Experts of a small language model: a variant of Muon for the experts, 594M tokens.
Below are experts of layer 4 (counted from 0) of a mixture-of-experts language model. Rows are named router (the router's row for the expert), gate (a neuron's input weights, with its number), up (a neuron's input weights, with its number) and show model dimensions 0-191. Each number is 128 + 24 x the weight over its row's rms, rounded and kept within 0 to 255. Numbers have three digits each.
After each expert's rows: a language model's description of what the expert responds to. This comes from a sample of Wikipedia text that the model never trained on.

# expert 62
router:171108137131130140121126135119128147116091077155139184110131143185089127105150133085128121111147129133137141154101099127142102110114113114118164108086118178091118124116128099121169128127119126085109114137121167116177087164126096147141120158115141126134094139115089159133156109140151100111109127121151087133129141178139090133106086122145105112119108106113114142170129128149095137117120150090139131126099115177118138168143134126150108065120129108126126150082134129141113128133088106150136124126080164128163141108136079114132107123118111129127129137127124175170159079194165118109
gate0:129139154137081155127114189116120127121134148130151125123130102120096128161126136104155083130104118143115109164136094163133116162145088146131112101092129119108154110137077149114123146109164147079169153125109173121130111134121114138155092134124121104112152130123113142088154137097148137120116136129133127097161147132154126179171153114155130131102182123109144132186169144163181165134137142079132142068131141130089169144084122155100162099175122140122130134103144113095134106132122124140124100149099136111096136145123147125123145143106091161122102180117096128120136133163144172129
up0:123163124146154123125137102170130108106179104116105161119155172127174141098139167120109134103128121112102092112109123100084156113112149122105121146116123088141139147112146116121130120126124131119105156183160133144099149137151118111158145097101132153128158097135128116147118159137110109086088137075116127144082177129127093150113122151139169177133108132110143104126134098142130140116102131175089095168132145144159073149107167118143118150113175161070133130153143117090089105107128156094116168099139169146146097131138103132122100133095147130090140129162143113094131144121141110135
gate1:122116142153146140110142124077171116168131082123135129078084154149139140134165119144135096111132104155130103122113096161127127094129148105127158092074120165165088146118105094186159142139154124086159105146117137157169144138127090149090109088117107091131074079120115131132115121187132149149150132112152149138100135149153150092129094137112119144108101118100118136169141142099138182110147128122116144098140160127147159131160124145148098087134102117176131117090119144132127104122102119134151117143122163108156140134113149133103143103092131107112141136121139087125159124103160112104
up1:101088133149141133138106176089087110078151162163124148072128076097120109136121173161092124119098136126117136144133109136102051173128141111125153111129139118145132120104117194089116122134120159150107163073149113124110133074155137113151148140124112109108179128133146146093115154097137125138117144120132107140137097124119146170160107117132150107112163187110144149137113098109128145129136116151098128144140112092115136121112129136151114138153161121135149125147107140125101116101102127134112144120134093143132117139182144155114111117128129140140137080102090079115143115124080159162
gate2:132088108143136175140121153150150123103158108130145152121137165148104137113156141120128121127117102143175102120121190135142098139114152129109136143126144157147129117096125098096190095092161117132153136128161196150160087158104130176138134106099133133145110131142098116128160128124125125141130115099177143158139139099127086158115152075130121112123140131126115082129110120107122138105162137065116105145135132164121159105113124148155105143081132132140124144097120126108200104152094130134143104123121127110115113125117152106089089129145136150167099141094102114196142109156136116150
up2:140187175114124122076151139117122148162125156143129124154164103136157090158128121135131134104111208118102131133131087115130146115153117126112139103162129092111112150113125138168112160143089133141097115135098098121094186113153108117131128148166120130103120136128156118133121121122117118111127142135100116084126143126101154079109091172104156176137111118133157157152111146167114127137129107179109132136137129106148100128138129118100174106151121084133123098147099134130091135116156132126128124157127134146115125156137133147168174139107112119081110133213154156079110140099119136104
gate3:123098149145127120114098137119122126121133140137125147119147126150121149101134122131133135117114105140102186092175111120119114171127136108124144155134166095153090099135122074175151134124141162075122150101090158133147148125179165118117100113145119179165105078114119180129160154163169095137116074114158128153088145164145113146130117118106131084138129082141123121129164149132148112108109133098140126103133135107152142118125202123114124105141108137119101126121163103150116152144153112131160145104121144141159108115140146115165098129125166159135143112129116122077163102148142080167
up3:126139143159131141125155120148157186124091167119146171126097119122153146103115180126159142173103168104115122142099140149108144124162125147143112099107184150108134126119126091131110131172154122175106118111141119129148077104154127120150144138110138136160145150145129106129101118128121131082104176162137142146139135083102116102117126114147135149125102135067099160129121119117074114173149108082153146097103130132124129136101129148115132142085085081129136137137124171124104110132136127118138092148041116068136145099134123128165114130155094126158120123129125146125123145139148144107
Sports table cells. Country codes, player position codes and line breaks in sports tables and match reports, such as BRA, ESP, MF, FW, and indented team lines.

# expert 6
router:155109122123148159065133138090087158122104112148127155119114123155075132143145130132163114140158116093109156161124133108114129125091128132083160137136101184112094126121135087185167169102120132140134082124115167126154120132129122123154129187131171157117095091116087164089120107117107122101143135093152141198175111127103102114150144098108114103114119106106121138128155107118117145088137140133140168148150124144146125112133140121126124111106130138126090194108104087138161136106111118126167086129107126149128121150111152110151098118137161137088119142133087136136153131133145129133
gate0:159122117120130139086174131110116160142145145155157106098110138143170142143135093104123122125143148107160096156103097123131150120110108151101135130144140099103109131146130077149104116126082127114136138145143168163141151147148099109158111135110128161129135115071123117100152162126160096109158101137152112131124143102116132155118123105107129146124136153112100117118141092201114102124113164138124133158149163131121101159083164076143136158085101127118119168129146165170106127139142194123128080116140132115128112056128153135140123088147119103132152106145103087105152078106118132127
up0:102153127110120134115147127127137082122101109180175129123110113147145089104127104067140135136127132151138134151154109113112122114115131151086101157115155168111128127157109132140141119132088117153138081128137109196133156130162112157106103132115132113129118107108167124147146130118152084108137136150131088127117122113124178130105135144126135131154137156116154115146154141141084098127145127161116123179124150108107122128135142037114140109076107150151144169126152144128139121138139177163144075127138132123113128125125204138129133118152134064121154117159108077149170124130126108142
gate1:119100107155148114105095134115136145127126134154166138119148129152110138145088211180128120086131131164108126125108132132119145133134122095167103167149080147121096122149109122134158101091130104100100094152124131148172126149114137109120127163106118126126164113103137195084124139091094109133116096094147143168156127130141109099145157120108140108109098130127146097135110122132114131057085114130176150149103122125121088125137112114104104162122133125129119179129117136102136132100119132105122121163145117151168150131114151093126139106150133134075123136105080159145088091105162141150
up1:121149142125096132113136099118134123089129090175127086155109091129126102159148167098190148087090113125119136127145105115156146104114101105183104152155116134100157155106107134124155080111140138143108096137129137152140143118156151145137095109124166135107134160130149121125100133128120119147142122162130128104159185106138108156149101100105123111136127147135109111135122198152128148126151129126121140127117118107134106137125088101104151112119067177113136073163113117100122123109145165162103161130169113139125156142121124172134142135108118118164137075145117119162089107061144143131
gate2:111158134106120114132088113160114096148110143122132115155091144142132159156139105126121132136148128118141077141113117124122129150098084124132147140147125167141088121126133126144135112122156131108117139131175114088102130126104166181184168135127136121133120088140115106111105120124100131106087145133162120105137093144124173161123097119121110145145107154131079131136132107165099117100113153158103131118106178132190142100076116163159138096154083152142155173182112146140050147122166103102118131123111155156124141170130127119156138148155158151102139150157120116125159114127108092139
up2:088112110085072161132128117158143095131143116118129154111085091164113095121120168097152124116098086157131107160119119141138102126125143170124105078110128133117109115134150133134154116089126106108164133126139133112117124122121097153100097122104173122120116123154117141130126153142159190100127101152080141132126142156133113170116098117098146099120081122122130095125159130130150159144148131096117155148119127146164121128101115093091108147144111130083118136201102082158111120080158123114113142125082133155141147106142120107095170111146099119115184100137103125167107146152118131111
gate3:147099164156148164100173120137118146121119170129123137129107066148103131150165136130140159139124142134138135187097166120073133121150170123103137158136123123110142137129107111144127126085152125150127127126095140112128097121135166187148179143127104140140107115165095150100123138118118150125149120151101080086106140187092102080118151120146177116157115129131159112150103128113185139097146132187164131113172141138106141132120145153095118145088098142146131137145131137125157110125117147117172114143131137182131113112097155120127140118141089119110115111170126110134134136080128142114
up3:131133139109149076130056142118136130146085090118145077128118189105145114075132118128110075142150095134162144122136137157145140171137113124147124114134113082116149107143121114112108146139075126113118104135159111141135122121086112094161098152122137133100147109126169118118158110128136109161092125147128144109121144148160178124089096118109112169087142144144113179105134139111083097129115140107129149146114095078132126101153139131094138109138129141133139106128118167121098136139112125168121124107141093099056105134140111133186111141118156136129140102144084089133147147145128110129
South Asian name pieces. Inner pieces of South and Southeast Asian, Japanese and Slavic personal names in cast lists and credits, such as Thong-y-angyuen, Chatter-je-e, Yam-am-oto.

# expert 18
router:126084131111081145064100124129138129132130118183131148105163123140134104137156135121154112133135145082114126139137104126140098085058127128113117112075107131143107071107120096124145135120132107123109075157107144106133130157126135112129156152108137132131117133120120140132127117128119090120103147091136118175135155143094115125105134086148106086125115091153101138152122110127123174101137132119092152122115113150142113130109096124155094120128157139127123198106127138106069136181100106159143105130116110115116082131140078107119072092149137148119115162127103129179176109141134135106
gate0:127138122177134108128132138147122132119115103119129166116147122136156110130143146127158159115117129127161125127115125097161109168098131179185112176121107147143133143127102118094143116154130151084132093136091167163128123161084090124157148114145151131100122125155134119110119121141125116135162121157170108111086113171140088134114095102145104087178114085114135116145132094140153134135181104114143144126141189168151101110111129117140116111145154153162059164117111120098162115115097137115119123181188101155098113141124153077154144132127133147107113094130130132145121099127110141139
up0:126136113146123108086159145137140127135141098098144148134147090132151115122156147134126177125120120109179112136118127093176112165122101186152133161096124109139133135130097106114125125155136148087138106151092159137106128149072109119152150142166173128096133121174142117098136119124118103161172146153163118118104133167135079132089093118114117095157106102098132127150151121143142160136149091122139147128132193190158118098118137104160162112133164152159107141103110129111140098135121109106121085178185083129097118132111124098152141119118133128113111100134114126159129099129128146135
gate1:095123122134120134097146100137117153143104154119119115115103119117092114131135098119146117159106176107143112165114104113127162134103114134157121145088130112109106102166109138111162120114124136124138111127139152140144107111167105100132128117118072101086121132086153142140140126125084105117104120113136148149177116080174164133105196173146133099086117146116121103101106210156117105109185078146108148140156163120134149151116150164135127116091136163129135126102127118114131125117132169096116188124144141115142093155144159126138095112151120126128168119090155121128149153147121155100
up1:106132121094085123137130122154111142142069154117118101116139118082124135124146138137130099176114171095109099122119153113128157119099143109148083127094138108107130141156107124119148082111107146115122107157106164106137133110159105111107133113117092128093133141103167168129106132140080087102106144128150146132144114088150119118115192152119132127078099161134141114114088179149139124130138105153125158176130112125179171142116131154134143119109152133128120128071129139105121112111165156107134211126136134118120120146122107166153101121138129169111139134061129149137122147137108171117
gate2:101097142099131073123102110159161146134162110117130144121132150116084117159097105137122122171085136150117106134153062156126125121127116109124112129130159143179133140099124139142146122161106151140109123196086087176120117120199137079161126163139139136123120144115125126119169141123124128111120123148157093126135089118109115163093115089093114120135131146078108155115146084124141113152116099130100121132108126121116140122113123151130131097146129139162139096127109130138111116140143169130153134178162151110107162159107123103166140094156170142104147133111081099156113121079106156126
up2:104146111108159126133139121135044123143103135138138129144090102124141117094113120129146117189128129105118111086147166118143140115134122135135138119121168113170125105118134097126103137121133155057106076157098146157079117144103155158090129113150127141147175117105145132178155130163141114123120131095113123134134168163127121100159135164123072147171134141155144120179146142109132174145154136114092126122145112144136113171134178138113130133077130138129126085136097158113145108109113121096129134115120133107153081103096126132147137113083143121104138147107136125139141091133181141156
gate3:143098145094146123101137142127139141130136119137114121148122116108118096123134140148151145102122150095120097164106148167132128124095110084105124137113128111102104113116109076141109116156145121105125144147107108098099142124141108110158127200121112114137134164094144122128150115092192126116120199136133118111147097163149125142136138085115126152125093127082145106147098154144122112143125118138114165104148070133164136142161110136149108136099163108095161165114169148148112168126114147126153146110043159119135122101139113139124111141148156106134126087116118134148138115088154181191
up3:149154097089113104166120099137096109164134126114163156129151178146170168115103103114117128186134118166144133102147102085145123110131102173122154140126132113148148135147113155122153163129103178143134148076154145130144135145148150137116121091124131136122118125137135116100147123123055089132142070149166156135140161146122125094098096112143138091131137115146125154092103103111112152124121112098154132158110147130100080129083146179147136118164111171164091118151087136139116125123086129148140116131159123125120127137157130119118143140138126114105125173145143117102139123165115069098
Article before named organizations. The word the after prepositions in sports, media and career narratives, usually before a team, show or event, such as of the Lions, by the Kansas City Wizards.

# expert 42
router:108126137123099115100122149110142119092122094138146144121108137132068130140162142117174102103136105110115103157133093114145120098114117134099120112108109155114121119085148139123145156110139168131102128135132161129141127141120109105161099117165166149140124137128117133099151087106120115112091159140128132121093169149086122142157142101157125125085063117113144121136147117149059143128148166116120188100132159126151106127093094074149163121131121175133096151155126114126041116143138100123145138137152100139115119100143131134107094103131103149108163159103077144144106100144142118161
gate1:121190145073134146127134169113162120124155109110087147139097145161122126103156128123111155106148124169115145137160138152124136131143141130133124129125097145108103090116141115113133145118156133046135132119112144114130150139132147156156115129154120146119156140144131125131123115164109111115135143128128101133089171144162166109116085090128111070096116148115158091132125164144103111133174109100108125149147141110118092149118108061218114146117143112148121126123109121148117178115161092098132103128126065101125129117123125134109098146112134120120130159134160157162091138136101085107
up1:088100115146128133138184146096160149166129122162133129120103113085112151116161121107159106099121132140120126111073084147099157143098125108155102130124118120109142132129154129144158132125125116160101108133122132168122117073127128129108112130106133147157139128129116083124115140090104121097135117065123153147110148131149139132166179158097164084097151140134096139111141138149095141077163099095149120107142146124156132123104100119134168139131114091142149104114139070144097142166143137139131135117134178099094160170167087146105095163126152126119180130093116154138107149135103110136
gate2:167123113122129115129140149143112045095135107128143147152154124147107114120150168169140115105139117112134134156126102124136159149117130174135119136124132135082103109144127125149179156151152147152092115116133138140148141149102170112102124124136099098128093118134130143125137156133118150110077157089143136078127125130140102123125141083109141166111137150114163116118095126119069160129156141121098200127115139128145146160135104130159145148109101128096141130126106171110088177129135095139121114167135065121082123181089141118110076135133096125168115108098119131114102128159136113118
up2:110098114112096128116187162125111099087155135186101110161125095122136161078145150136141175164117131091098091075115120137131175130154093096172120141105128112122129108130121129153137163168095121146119133124129148139126136149149125120091142106142132141153083085135136141097146122130142139138136153111145136114078154135129128150124153150118093110121149124108134164124106120119115156111094160150121188109089121111079122125119110136088166117164115126091127150153133138116080156129123133110128094188124103129145137130097134159105149154123100114182129127169083145113135159139135112109
gate3:157122152104138111126127157117156126073106136156134137136131064126142092141140131132111139133117083110147131151138109130165115095122137133103083129099122156097121134127165142130135097131108162138056114140116136141166143099137127118110167109133108148135115081127111135122149098115132170148130171119181147123150118118079094154135139160126090118097111124106110144131138068096114146160090100166073155106121144114136109096154131151095162122125141137115140085113142172171105172123095119097149093121119124132115108120097144129102138109176100132080115155084111132123096136138125100129
up3:127140137092160086138138140104163122121084144126093138158133115136092136137154149111117132115088101140149181085084119119134103096120134094115141157147113153118116099101141131083145126129126117127124094123132101128146118109161116153117143124144134111178119090126125143135109127113136153138120124095150124130152161149121096131178149104127138090170160117120130120124128145162059141124142151164170136118199139097138186101141146115130133141095138100132155145144175136108082122198150136114134130120181115113100118147154147106140156162122102108128152137185134156154094165121123127116
gate4:141107223116074146094126117120163142115125143155142121160118147158114120134153122154170095116076132128141179111117115056108141132145134121121132131149129145122139136120114132112153156115100129125125144095147108135138107155136136081135086127152090117132110140117101118133104142110169161109091130156094116116119140085110098129151097122128129134113135137111154119143154160121127146080142138150146187110131135117144166128154073153154129163146137141125159064154123123098109121139145098132145128135124167133116153103119138153085099137142120136123122172110146193160108124140158110093
up4:131122126061179143106117144137110123140110127063106150090127139083162109092124145114127141132154118145116111100097082178091141125155144116100120136123071140078128148102142103131130118089149123099126124158133123138147156123094115138141136135128150147111133133139137130095168125152125153127170145101123106136142169133138134150113129117117123145184116144101117152075093130147134134127138104128094100125139112117170076132111130106121060153152151130103123135125123042152148142103105134117124155153089148127147110107110127128199123141125154138152110104146108141135130118127153161167
Latinate mid-word stems. Middle pieces of long Latinate words between a prefix and a suffix, such as Reb-elli-on, Ac-tiv-ision, intr-ic-ate, sub-trac-tions.

# expert 51
router:107127117138125146070142124097099133116127111122140154152108129119090098101214151152147085129131125107151133133104130099135139105134118113102104124103096163118133111106149130141131135133089137118113102140122143126145101131131127105142154123166144123180120104112068171112154097087112117077098129138117118146138172137112112147151131137153106103122125140122154147116160111157074171128140165126123159155120150132165125121123091070137117103098151141157104155096101109155084115136125126117160122164100122125135106140143132132112095096151123098070140157088080121144136122152138122191
gate0:140130133114109117146119133140150150152150083115127138118148115090077126124134121146078138113134096119108121133155106098109089096095116099102111165093113158118121150115139101137123132151109156097111114131148133156097116160128122105082126140130094096152117131103141125100123174115146101130084138102081103164158099109122117136131159124113139167182122119118102147146145133114104134178106136148180149132138112146137159117140057083119113111087154150150112142172107133137080143100160132105127123124107142096114076115114144140124124098115135107141107192136094086078138147155137092128
up0:138168148148139110144104140122083169154118139148124111127147129150137101119100155112132148149129131158188176163131097140128146100112162171145115140192127132128139126100145101158112097152108074158126147089149154122125136146104129154148149135122093136110146106135076095142154123121196096164147144159130102159107102114138108110131089117146115125142174094158112116119095131147140147175121112120136110146145150155149100113129123161110147138126126173135093096142137135165116176126117134122123169109146158140154147059142153109162124124097129156114147120149111135118148155092146151103
gate1:147154136160109135114139081104136160078097131128100080131135155130103123123152129120138115109127142113160119165082162114164158116131124086172086140095081107114144094114124128123125143138106145141116096122098168160107142117142156161153100087155120148163189148131127128107160111127141117117120161131088079134139142163100141100155131154128120097123171116090113134115080175112116141114156120131148157153101119125146128130171108171124133120144123110128108163132088111152137125132115166180106116138131099137103132099154116168140089117105112100184111121131132094156122122146119145093
up1:115121108105160119146104131086121116116098163139160147103136101165112202110122122171160114125113123114128132168136099157108143132089159085111151147128094121131143193112100159160142057116132123111143100121102148111089099106134094163131145083089081122094122126128164124115116143109133110088121140117132130166130120131119098133123134071112121111166159123155140122126122104089126112128125177112154137102147120169123135111094135147140115147147141116148056128118147126131140166130133086121139124088162136117116137117148141111129119148158159094172127155140116123093162139142124141102
gate2:151116066131107139111140123100111143121113104125127143134127094108080071129110118162137146133147112138148123170124112108154120113129115133106097124117115156173120120117162163128153141157149144156144146166108118141150082135159143166127117174184124097117097151143145127109130087115169133142135149098129120146150157137186112135133160128145118114167112140125135111122176107169129141153165118145092134121137134115143145088093084068144090125123106095122126127131137095156080107153135124081165131119149124114181148148109184113129126137117161095121093149113147119128114144174137126169
up2:179115137143108113090150106149135151148104185151151117124120095159121129164100144121121093156122142128171170142131125109160098107150111105157121129105139149075134108138099131129117132149187099122137092124116130141162117089114112169151144124111102113083147118124108111111155109127117111143146158166100132168137147155121081147101167187108099140136150144128148169126107130139122149136094137117088125134118110134145159089131131107099140148110108169106112150137089119136123138108150131114116144136150107162147143177152100135099108160113156105118146093084194118104133171174130141148
gate3:149128133115189098157113122146102151115145115114150137147140100111098106092153120126080114087128116151143115163119101141142114136126113106126135141120113094136158125113129090126121142132106130173131106154144156101162114130142114119118133125113063119135137120130139119142117156104145088138092150137080097134104128112120102115166132132145104088122129172211077154097212135105095128158162124154116155137134148141133121151134105103103129126171160083136108135095118115154079123131163137109158121097096146104133085121131116121151107132098147112137153174133116157138163151141091112144
up3:145145110123144081129129154133107113134117091166117146134164088141134113097091170085095127080129118139115161090089099171148120134110168104148165169103126114130166094110100098148125140101138137123121148133164083152142133125111154110119128166169116131190132072145122158133149133084124109073112152180149142133167125118105128109154090142145090128150136174127130124115127140123146095126127116138082120091104151113074125127113120154109140144143097155114127169094132118145101157106114131103108121124134086122146137106121133120115132138109157133074123157098149151112162131100114141118
Word-final suffix pieces. Closing suffixes that complete a word just before punctuation, such as -ed in deceased, -al in critical, -ity, -ation.

# expert 53
router:156094140117121115100147145139116145097114114162163148131157154151124107111146137136172106159161107105160127143117119137129103084136109089082097114104098148117109073094096140141130131123146172156142084135106154100155134147137124133134113163144143131127118128126137134104147129116137113114110140107141147175133158140128108153120110119174130140119080070121151166138164160151128140074145096104135177131071105138146088136103077143132127099088126162106081132136157123105116097174108136108143110154114181136133110108088125104143124112123096098106159180141134124137151111117141127161
gate0:171136089089134112147150137112107152161145131146173155164116143104136159131120123155096118152130122144129117106136127128141121117124079136116139157145144122124158149097138123126138113120120140132093124107113137149168117128126161127132153123152140118102149107166149141121177187114136149122147122152134117093149145116132084135127109086119098128157127137183092098147106180128166134112102159090099190102125109116095079141151122132120131111122127139163145180128110130127144068156137108112153180150141132165146173149140139136145157140189151129107112122167148147132134110152094103193
up0:099141149098131155156136170129132099132141155121132113130082148146154110133132110111091105148117129125160148149062120130092103158154138119181108107090115108127180142111147166111093158115158124099120129129183144123131138145136125146090128128119131127170141124160149110158163135109124140137117112164092105092129149127125106113140114137099141070086125132139099122176138149128152119143134126175059131150135167114125097133145151099118149128077148158124146183108150147169153135133182142097126144133129134120130122126159138087161117142168124123156126143161105082112131100160151104137
gate1:131127141092098143127129127116157107172115115167116133157077143132102166125108164120156135114092135128092099104099146151129129103132137119100122062137172161120121143144123103115131120102135124170140123143118129111109116104139143111103149186106102119144109127149172121143101123108156103123151088085119145099115183138078109112176129142110150158090092104105141094112115168125147145170131103121137129104089125100153099135128104119125135138150119144110144101180137094139112142139112128132183103150115124109126114077088168104131117156126105134163114147107112140187157124141125178129
up1:130115130135149110139138134115093118092113109109111097147177120118173115138139108168126130109170104144134113150132141115128142141127121120181125156134099085132125127148126138161111121136085112102105128133145118145113125147131118116146079095156160140109149113110091136129165129096117151149100147144151140118142072085147170114114077128148138103177139157103128146112195098133109110095125142140107087169184107174099133143125154160141119122143165112188145141105120153136147122064151117097077161127119124139122129185153120121113117125149129128099113120163108139097133121138106128081
gate2:140129082143145152112107142119106159130137117141142132145129074134135102178136127110165119137180130087131141132167121128103162127140134110149173125131083099151135125132127087102135095117129103137120142106157115084142106126112140130151125112155085163163150147151135112110130138107079145143109138135116145141126130124192123135178162125159139128100172126109134175126150106167108103100157157142147122147198046130145135135093143152156161111169150150138094131100137115156104133113100155139140129136173121158085145114163146148131151124141108100161130097107128138140151124124103124095
up2:117138127118114128135142113135130084149096089136127140102097131098134141130153139125121146115139104142107095145131165137119109164129156143098082124131163127121116116090088115171091142154123123119118131114106120177106131119178098120161159098112133076107133057122120155136116101155125089132139131105101086149136131184125137105126087153081119158124094140122144121114120162141097128104084140126123141131092162136139133138138105112121175119102171101102152130151090136162115151099127126134120075144110151074157058135086113134123100136126149118085097169149139137125124139102144152148
gate3:126084136147124132131141107111134117119148114136156132137117139187138113091148090154128162153121116148085119154143099147120151121122105103059084156168090145106143156133110144088146110165137130123145107125134155154125156145131181119102115155142125089122143107119103166109117150082130130119104123127143128108120149141092115162149141143164161136159128130159130129124145151157177134136138090118159094098117145159168145098151152123092096129117118134126130157164134165081093089162123081143168143147126111138154104143174125111125136131107130143159193130126165122134140132150069143113
up3:118156121127125153124127092131049131115145130151086110121173096096109134132131135162185107146126122124096092145138145122127088090125084159114163165098151159133080083124096164117136115146116131143142123130124121098106152090143126129155162127099106152083142137100164121116084167140144099138145138120134138126133140136109116104118098083159131151142106098125167134159115159139086158151155165124126164122194148128116098099120086120175122096116122138149116119105092124129106070152112144136113147140107142119118125149127105106095124142113149142115096154134099115122146122122093168140
Clause-linking words. Relative pronouns and conjunctions opening subordinate clauses in explanatory prose: that, which, who, when, where, because, this, However.

# expert 32
router:158108161132097162118145120116115155132124093181149129122139088138104115164202142122107139125125132128116118124118115149145153135074102122112131124128092153084087106098142067149137138138115141157092106118138154113147139149135082140167138126149150154133105135114111118113124115108162041107123115151124108148152148101133147116139147126163132101091133125148153119151117126143096156138151152145127150118123135145128161109111130116151098114056176165155122112080122114128105120139122125113146066119084115171152107127147103136099132156109099122123143155146114132120193125146153116136
gate0:096120147108121149111126119149116106119149146190136117133154116134139161145124155150093127112141115133141091108117128162128122147097152087180158137120099179134139116134140139141133139120167111136141094089090152144116105159080127153162153126095068110130074150116106128154107123088182130139134135149161108149141142113109124104120146136113159156140158098161142203126126146172089138108130119102143142136141145132116151131147130116126110157101170130168119140099077103112129116124087126130153108124154119111124131117117119127102137119120106119135103135107176070087191153158095126128
up0:154109166132147073168148080152138137125135143122121157137116172109127134115162133114120114106114121155094161106126126119149130074165116129114128148122114143147151129143146117107108084144129129130120149128136125179102133082140091161114122111142143130116149113134136120117172126137162151144139129147135129115128161114150174145136111076104104091155120137126176125106176085115181107123102147150152112103108162193152132155118138138113207138120133153130101097163137173121125147163173123148131172134113140137112151132142152112128127102126139141157103135136134178179097110132145078124
gate1:129091160137175154095122124132100140098073117134114151110096105142113168124120112143102139132117136088128142143129131109117092142158112168126191150117163130115111077184116088124135161105118153152140102128107140152143129125105140096136156134107144166138162124119124119110125114127151091145142122101175115148115119124159169107097178119109165101136097153153143106165163139113080179128125142122109174131122155128199079075141144119137123150104145139154137135112098155154129124130141146066120132149083137121147130099150139158130145150100124145123127131130123096102153152140115142142
up1:124090158137161140110127120129114121109105118116134150126112113146143107100119116130121132112129138116131131167113167108125085155131078140126163147100152112112141125169114133147123158094148147112165086106118157156168119115084136098136180144107161149117163139139168121071131132155153090154127100092175125128073131126156159115090149137118159126095097103128111104174139142141079142137107134130125186110128155118172083093132155106115156166102159101127141112114100131154151141113136097086117136127089132094155142100158130155127139171114128103110115152129132080119137163136135163150
gate2:114109092113106129102135125122112166110119149109129163123161123106119136131104133124098139084103147095118125109131138114144105100118188103104103170107148161135170164133139137099130064122124173175129103155077114157094136119147134129126110147128119155122082122097127128157090129105090130143110124138126127137112094133137152133151113132149142049090112134130099127139145079158178153151141150144139129125150168142116158113121115158164117124088147122079126122107115173131107090117151106172159130118129155144090131132113111150152131121145128103088160152058122132128129120151103103133
up2:109123138125137120093126142132124078136108135122114086141091098127118120158185117196132126117127123095124141084136146117133147155117125144070109129139165148166103095106139101126147130125135126138110153145119146111133111207134137132137113106133100154112142127127112110125152146140100149110171108142146109073149173071162104113155152173109155140144070153116152194126126116126145138126124125145130092113125113144111168159142176105099121095166130140124132079123112129157114135097160109128127156087128157179076142116103127140120116123151126128117140109135107107112160122125100152109
gate3:175156144108148154144120119109144126153156146111090133127086133090126167179140139131094095142100123113130092128132129128133163079128172142147149139138139125174105079114084116103098113104124116138163102159154182102149157120125121175142117097104144108129127134150120140116152123111098131159132111120073104114157151144138140095138098092148136136138128105092153147119143159179126164144122129157147152132170137143113153113129163125137157169147115139128110132154173126125098112146118167128098094123136100204142108139148138128126117134136135115173172083139139167105113160148139100125
up3:107146125162157113134096105111127077090093157125146093117134118148142113123154130149186143130128119117123154108115103135151108145130082116123119112165098117131122101123145092182124136162136150127119102099074145144113151139149154073149082120133084139121097166127115120115100146081152123091155129102161142125133115093168163132129166113113128140106161143146160088103146124140125128150140117109132090101100112203071097124138117141123114116120156149136138153125099139119130122111128132127159131109159098085088130086133136112146131106119111152117121131082087122147152106172096167140
Section headings and breaks. Blank-line breaks and the equals signs that open wiki section headings, such as ==History==, ===22 July===, == Origin ==.

# expert 12
router:143099159094086165104120148073101128111100103148143153164142168150134106142164167140147118126128149112115109119131146111160153087094127109106111112096107139117096060114112108144168133119098160130086052163122129126148122170124136109183149121119117174132109136140120141121145135113127084106117152130125118118141179148125123138102135127160164142119117113128135144095120155173135188101139137148093180150112138135163115131113143126149120119099147170125117164134117126126111127135112108134124114130102142132132107105117106126148080101136137156079110179129089167146122161138139143141
gate1:104115126122122159080094118109122125118098174123119128124136107173103115136139135082112137139114118100113104150115139131075160106134133102134119155111107099121136104189157123109102149138171094096106141143143112133169076150166125144160097138121075090127131156109088117137122142151068137144129112154135183136146114161152125162103108145139121122139104117133166121143097151171143130128133191102157151119124128117119148072105142146138159119119099111117141135131154135100149202142122116153119083114122142141125110129143112145151103118126132144146118170106081126114135124171183117121
up1:115130150134127136087095089094138105127095154153128143127107122135115147104127152088085126165135123119135127151123144146115165101141160101112130148095081123152113104208145120106105136109140117087119147159136107142150115118186126144160123153119090126089136153141135130121158125132069132114098133183141170123114138168147135154118118148158122115122123145087190149146087158157128148123127150132133131127076130117121139115082156130146119149158128132131113119117118140119080162164120130154098110096120125137098131148172104133116107093146111136154123188118075120098123113161159097144
gate2:148127142132110116113127109125149136117121130113169143130150146135149172167112103094144153136121132141105129144127137162107137136140127142110173105126120153186097163132098140138126080137155083097109096092120119122168115137099121119146129148107147120108131155150146117170134136115096119162164113172083126196150146103162099124134128121143163117104167078119123097147132120146172104134145096115151108136100189146153122140083098160140139087103140118139107122160127122179173133132092128158155081145110118151124119173161077145136127127146155113095148101139174148129133125113122125101
up2:142142155174118126139138153116083152137146101131134120127119132148134127141131109119086073117142068151133130115132144111140158122137118094141141150147124139121161131167178148084132148096108146153167148120165134149108129124124130105086158072124119149137155117172127123103110135115133150132104135103139139117098119099083140138098113141114111097144123206123119174116117077098108147125130150152152165103163098125118144181108153126104127160141125142133125089090108121106086110150126123058161129117122126115106146124105191081114168144120141133142105144156107174118108137146124127137
gate3:096134162155138183085120123116138145155081086132136098118147145134078105090152133106158132125105170134121096121168140149172153146140117136169158086145152122103104137142097127128137167115128182126149103132105134105160099142139158127167138105176127151129138127126128150096094127161080120110129130091136156147132147156112115130138166110134114116110117124169133144091118110128099146140128160135123135142127122161121129120134120105071126161111094182122204166095129114138105131106123174128099122146122134091103108156172127118139117162100150147136109131135085151118109130102097149108
up3:148124152162117148102099150125127120160089077092133121125134136110086112115166135113129118128125141121149078102141124154184151147132117149145173115165141114091106148134081116124138173138153187135136119113102131105155102159137131122182120122149099141108145125131151198086135143135077117114124118096115134124148140165117127113161157136128102106125169128148143164102101126133105152126114164122108131138102121145108101104158116099088124142098092162149174183097105105150119133106125157133110113125125094110114123151182138145144099141097138138133094136155072149107102119136123157140
gate4:144126149132147142139126093136095100160124123139160124164117150150138145132142158118131131111149148116150125138112133108146140124101086132114107142098131096121147123114155080184078183142124145152110139096112138095165124174125150118131128150095092151137129104156139103130148139147137126105140131088148120101141116129130162138128125106134105129145120113131111132136093130189140130097092158066114134143168137141138089109112101123141111116125118112173164106168114143161165160088027125089170081133160126131106120092148138101136136124132072131112112101146112107118156143106157131110
up4:118122134134109090121117156127145178129113112085086102112145152106137106121131061139105132149130138143116126132157137157147109130135154125132143088124134150129116124133125154062182085085133112108148107166138094163098141081109143127131137140167158113136111121078143125128092120139146137144112097166079120136103153118125079099104130165131153121121139158104154130105156122082113125151133106180130116116091111141126175131106135135110144150117113151060108161112118133126131102142209123141105166141103113113126117173112102150114136154116154103132166146117145142138100101150119138138
Article after preposition. The word the after prepositions in expository or legal prose, such as of the text, in the United Kingdom, on the grounds.